config.yaml
n_layer: 9
d_model: 256
n_experts: 96
activation: "swiglu"
router_score: "softmax"
normalize_top_k: false
balance_loss: 0.0189
init_std_router: 0.0273
tie_embeddings: false
lr: 0.00215
beta2: 0.99
batch_tokens: 131072
seq_len: 1024
Below are experts of layer 3 (counted from 0) of a mixture-of-experts language model. Rows are named router (the router's row for the expert) and show model dimensions 0-255. Each number is 500 + 25 x the weight over its row's rms, rounded and kept within 0 to 999. Numbers have three digits each.
Before each expert's rows: a language model's description of what the expert responds to; "mostly gets" lists some tokens that are sent to it at least half of the time. This comes from a sample of Wikipedia text that the model never trained on.

# expert 18
Description: Content nouns after the, a or of in prose, such as generation, species, tolerance; also ′W in coordinates and table blank cells.
mostly gets: " Class", "%)", " parents", " possible", " class", " female"
router:472516504489488492505501437499529532530519473503486506502463503518567502483460534459492485463488490520452506520534488478473520535463487502525561493468519493470491477519507506563500445493562486501533514520534490533472529503478482521466470523476512521520506483503495494556498522495510559513556503498488519491491491501520502509486522519545452523543494511508472488462538479468469481494517521510559479510488473497480518528507482503507478529492485547467495480504489485460470440517487465502513507492528530479519463510513520514487481511510478464514516501494504530452516523500508492489525445521529563511515523523518512496481501487482473471493468465539512501478476488509542518463520495520479497486524505472467480509488497507540500550533506512502531479524462476500501530497532473

# expert 31
Description: Website and www labels in infoboxes, == heading marks, and pipes after row breaks, plus common words like she, is, between.
mostly gets: " village", " information", " Website", " editor", " learning", "=="
router:498468498487542449478507483524529495490520497531482485509522485488548487495524488487472510499509507543506532517491479503500524478493502455509556503501518484515509501526503492511476484492514506511514530526534513493460483498478516496472483506524448500494496476447508542529489518492533510511468487510471520538478458529437474488477498505524529508515467522457475529482546471475547482538477481517527477483519506488491512479536492481503483514500487539533504476507523493485549492449486466519483471456541521470505481491513491508498498485484502493508480511460496447513511531498511495507489487529464502489511514518481447538496527483476480471505491497544532527514420501534518529467528535472496480474554511494458505536492485525509527497486561564538487509477504509442510508539543452

# expert 39
Description: Succeeded in political succession tables, like Succeeded by, plus capital letters T, D and verbs in government and party text.
mostly gets: "T", "D", " Succeeded", " Royal", " British", " GBR"
router:450474495488503495478452488502531547503463495477506483482499522541503465511488489503453480502478476476512522493482527543515466484512471473535517487482514489486508523465475503513491500478533515497493474502474479529451507492464444510462481480503512498530507448461471453511467517515554511458498492470513535519491504483499505520464507518516470511512479516506459532532519495556457468494474480524502448459513535490533522481509508447551524502517518501487471521462480491476511482459507464465522496485541509451513502501491467464512506514541490528494472487500518526537456525473489482483463491530502550486431529501494468505498507494480496452487460471492480495526499495491502509466525484529476450500477504504511467508514470490499531544517551509516517487525461497471473474517488484

# expert 46
Description: Verbs and nouns in sports and election reports, e.g. scored, hand, swept, capture, promoted, and ±% headers in vote tables.
mostly gets: " hand", " ±%", " Turnout", " get", " Loss", " give"
router:474491538534519521480544556500489488486503471522530481504461485493470491516519502503519492486477561502502499459504487481528494521501499466528489447469536560500522496492493529502498475530453512539491478500511543446475504479506500537515519473441502501473533532487536488482509482522474499564547505496536525505513493527509501469485468528507501476484522495519551503473515496508527530494495507467530487514473487488518530442521469498491468461506462475520500527498528464464535507545448504500510487501468488546485511519562457535482495515498477479446497480481502487560540508507488489476442496499506501484496488481490496524496515521509516517543534481500491470482471503500531490535505506464491440544537527507519477521502512495508502456497513520496467484515485463520507501509481527

# expert 34
Description: Connectives and sentence openers such as However, Although, Meanwhile, While, and "and" or "are" continuing after displayed formulas.
mostly gets: " However", " Although", " longer", " Meanwhile", " While", "Although"
router:488498451531497504521472565506457485495541523489430547462539442495504536490507496472487488473503484450456514489510499480516459497491514500465513501502524487535532471515487490483523498538480508506515487491509542527510499502550500451494455456528489516540487538500546489493494488446500485538515496520498446501505472584512470515519528505495510479515513546495514491483504473492483502511509528499486526486498520494513477503516474532544452478456530520502532463483498519549525489504534513491505524522452504544502485475523482461538483498507488522498522526494532526521458490525520520524530480474473496470552489537504489494499474483508485476498506500506458526469504494485510518523502516461501517492485456513543492504476480500473450512518517527524483524485474494483530502512544519

# expert 60
Description: Word-initial pieces and sentence openers after line breaks or parentheses, like 'co'-editor, 'Inj'uries, In, On, However, hyphens in lists.
mostly gets: " co", " Phylum", "In", " tr", " ro", "-g"
router:504490493492503517511519523465482509528522494512489487475501485503533471506496500492479498475509505492502492524521463498552441537456511500478500485549537462507507451475537486514525505524476543508511523462548546500544475552517472482511480463482515572498481529471513485510454487515479499525493495520510469448487483520525518487520521494518508532528478483490497485445481447502502545464517530456490526517494499495504499481511468546529456487474527494495517471533505477513540480565502491489512508485467477529492524515535482484518533528498462503498509534469485518532494504509525489466525475491492479435536519526489519528498496488523465471512519467515509492496517486459488534496447526483491480491520486488524513540480472505458483508547504512514449477457480472523527485535495534

# expert 55
Description: Possessive pronouns his, its, her, their, my before nouns, and words like front or Southern, often in song lyrics and music articles.
mostly gets: " his", " His", " European", " very", " its", " Southern"
router:540465517500474505515473504518540508484539497517461477535508531551533495510507488489424458458507504548502505505580488533539490513532529504468478504504535507514457497561465519514526463533499480507545545475566472497496512497453475529477489491477495523506462497458507490526474493473525509527499510506475513515458490524526534455515501519496486508528542509472495522506501462465476470497508492483535473528461547483485503514536539478482517487465497526533531506467490474505522497568502472515529510519506503522485498543501536492478478496544476480515487456494495499481525509526486483485477502505536524508552492513496499525496513537512508467500503485480527529476534512516506482524515509499513533473512472482517505534501471517493536493496531487498497517459511513487480494498556490

# expert 37
Description: Articles and possessives (a, his, the team's), first names like David, Francisco, and modals like may, in general prose.
mostly gets: " guitar", " David", " ±%", " Clade", " Muslim", " killing"
router:465481529525527516545521488548517486523463486520541492512471533529528499492547505487504460508483473542509488531496473456481509449503521472513460543495505535464529510524493474498521477500493513498477489504565471474501494434470504495526514486537504492530492481508524485492435510543512502464465500530474522497495508484498435492462496506548530512515501513541515548495530518512539460521454475510563451548494494496512509471511523514492507530472462509510485486469501496493490500469500460532484498508537511506487534465513484487461494466510470510491522502448539504485493522524489531497494486538499495505480522478494476468471476535485475483525489545457491502551448506453491494489491474455515489483511477505475534527515505501474483518514494490517527484497505524500501534498506474

# expert 53
Description: The word and joining names or places, such as São Tomé and Príncipe or Jim Gray and Jimmy Roberts, plus ampersands and table pipes.
mostly gets: " Liberal", " Conference", " Board", " Act", " Council", ">"
router:507469504508522486475462506475517523503506494525527449534473487542461472542497492509491499492487515544555466471505528543479543499496514466487498510481492540508478527524478492551498455535506470498498505484505465488483483513496511472502524550518500465509507464571508493469514536484515536467515499484500540530504531519478550507505491498541476525493535489497489488501498494463525445483492491557492477497492472510511527490527529501486460517506474531552499515470486511480472479479482490528511499507477535493493527498534477524475526529524539433474509451529490501490527523530464478496503509524528491547474496458446513509484524522502499505504472496495532476506475525530500467526528487543476522542547522495502491470473480495549529474514499540460520483517517524491465533486496482

# expert 49
Description: Field names starting infobox lines, such as Country, Founded, Publication, Species, Clade, Density, after a dash or line break.
mostly gets: " Candidate", " Animalia", "/sq", " Clade", " Species", " Cast"
router:523506479482439455465505526505454473499486527519450573512519513497522493466517465525497488506509478454514546488502489519505544535500491505497507518507507451507503513509515505477476522531510495524495497477472487457491536518505516470474480533553442466524519524509487511503506523505464491519497512500504500503472494483480503487482465507488537495522476484465547494498530532527506485538454518556480519543484550498506504514458471457468536492525502474489478520461546494480463470461506561492484508500482518534503508460521489505488509516479532494505487506508500471484486454489525489512510510517482460491494464533482454470516476492552499520486531494426471483488501532477490526495495490531495508513461559525519491499501486538506486453543473495482496513454502521512503501511525527

# expert 4
Description: Month names, number pieces and spaces inside dates, scores, codes and table cells, e.g. September, 60–36, PA 247, Records.
mostly gets: " Sch", " Billboard", " Fre", " Ple", " Sn", " you"
router:512505542493502487506487454512549523500471475512489482522491546536488461482496527482493483476495453511503525524530527528465491504495492491528511528470516486499484515500465468528461486488536484510505515521505465514467496530486469491472487529497502501511490432518465474513504517498558515475486514495480517522481501462501496480530492507505473516524499528462453520504487524501459475473502512532526458452465545513521495516517521476498530516537491518477497500479493492469455485487455483507540512499551519471513512509477550460478477534552489503486483465536494511471526539496468486527503492520533536533492529520478532473455495502471475467470455477541520488514501519520516461490518502506464475498495521471460508489534451484505519513518525465502539486542499519466450550528515446

# expert 5
Description: Commas, articles and connectors in geographic stub sentences, like Rural District, in the Central District, and unincorporated community and CDP.
mostly gets: "″W", " policy", " Mod", " committee", " proposed", " aircraft"
router:537522526488473505463469501483483471512489506494488499536511515534473476480541504489507519458511520449540505514502536519489489517485502479489489488471468478488480521485470471478470497525480523538464475494486464470467509458517521508512527528492500482511492493540478484518515518516489506487484496434493498514520532460520461492490451479518485522508499503493510485494519539507505527506481520568502553500484518502517487474515508451488524515508528506522468534522479461520510477459497523524484500500526491544497463493519501507498483521522482505542455499515525465495499436517492488506529487551512488506483474484457485436478508513528507558487535566448525484513520504525487497467517437541455487506469545480465475492518505521513496465551478510438486504516510502539495514481525528

# expert 12
Description: The digit 0 in tables, prices and coordinates (0.32, $0.09, score 0), plus mid-word fragments like Aber'y'stwyth, 'emp'owered.
mostly gets: "0", " Henry", " own", "aged", " le", " Pet"
router:533513517480494523492525486502515500465477500538473514484522482477451531449517520485497472540476551482495496501465512528503507475506452524467462490498474467489527494527493502514494475497492514476475494510493485535497521524482474486491516510500532483542490491493470497480544521510529459462532516494524527475493488480530557504516489509500506442500517501517493484561496526530483467526524455491511518508509509529520449567491530469524526512517540515472498526531495502542463522483541496534520540499507519544495505505444533469507496458496512526521489448479538491490472505491547535519509474501528489497487488481463555522551468501461514540478495507531542531466492475510533531491527474499512498475472527462525496479481537504536505474517479530489515514525543510460512496520503482

# expert 56
Description: Month names in dates like 4 February, and nouns after the/a/of such as season, draft, officer, stage.
mostly gets: " Final", " March", " January", " April", " June", " February"
router:473538490491465482519489524527443474505499507490523535505500513490527560477500482475511501462475498459476494503473528484467498480509493514498536496527525453472478504449480489433480508495503502493488470504483492530512459525494526489494449501542527501521454523505480536486500511487483490480465483496483496472469513492491487542496490542491483534513533509511554488527547540538479514494507512502491503556521519484501487503464503491470450483525562512477508523532494495537478499448539524457527473482450470503500520496435523474521522480482507464547498509486562467461476477494514537549527502469477498492494482504574512474490454522481479501492533511492493518489515507510493502506467480493501519469491491472493488509495480486488492546498480470469516512525497462540529513496518515

# expert 41
Description: Second half of years after 19 or 20, like 1999 and 2009, and 97 opening ISBN 978, mostly in film, album and award tables.
mostly gets: "99", "97", "98", " DF", " ISBN", " Pal"
router:454508514510475509480505456504533518515502521467562497546478507496510510474521507524480448494504462542492537524547450545515493483493462466506511559514538508475512463508475493537490561479506509504468525518519505509460485521459469481495512490486507536522487485523480534528528470476505467472467488507502487484480523464528486509475507494520511518514504503496469527479485507490486464472433513470529487524493498472498485461488511539512511512506505529483457488540526453478468490508523462469524510510545481494532524517456514474515518488529486521468510489537498495496466558498512487492521469500494521513462489474545543481481522532491484469525474500516523521478512507510485543523497490485459508482482465516503554470478494527490480503507532513470531457517491483499456477530472449

# expert 58
Description: Nouns or participles right after an article or adjective, e.g. story, station, character, coach house, set, capped.
mostly gets: " story", " candidate", " station", " character", " trains", " Scarab"
router:494497512504537506545479558556510482484483530520475529482511488537496533508517499523497531490495519454483496488493526517477523494516543500510497479510502503515462542487507503454490534500517484517479491509466489473499532506507535507465464514528522497502521549537543500509481514477490469498473525542519499467476506531494499532484492503505479478480552512478602495544531509477526496517480482532459510504510537494522511537476492485457500480494521499486472497465536551509510518445539515519504507518438514537492516449475456511501477497445543500552502513499503459483502470518502528543527514493471466488511441503494473511474500531491534490498552518444448521512487480540473471514502514509482500506466530500514533521520518471494496495506494511495489495500504479512479525503480500

# expert 13
Description: Action and career verbs after a subject in biographies, such as took, moved, speaks, began, plus the ″N mark in coordinates.
mostly gets: "″N", " took", " living", " take", " working", " taken"
router:529491474551489461464543491503492517484512509475504474504487505479439525536486526545489463490499520456537493532460474524484491499478494464528516493482549485461528489477494524534499486471545476553482488515502515501486520491468487461511544525471482495441520476496520479524537511526497493498493495494503527473465507499493514528477468509467474473540495494537510477478491469519501546478497557491525504502510452504522485430512511493523533514529500486486457474548512466454524459511445487486476517467516480529524441490497479482504481476494502487520514462501518486533519539523494495476512502518504550474476497505474448491446482516494530486561496532502491494506484484505510493519516474501473474502483532509479496504527510508480494493505472499475450466540454502522509518493529511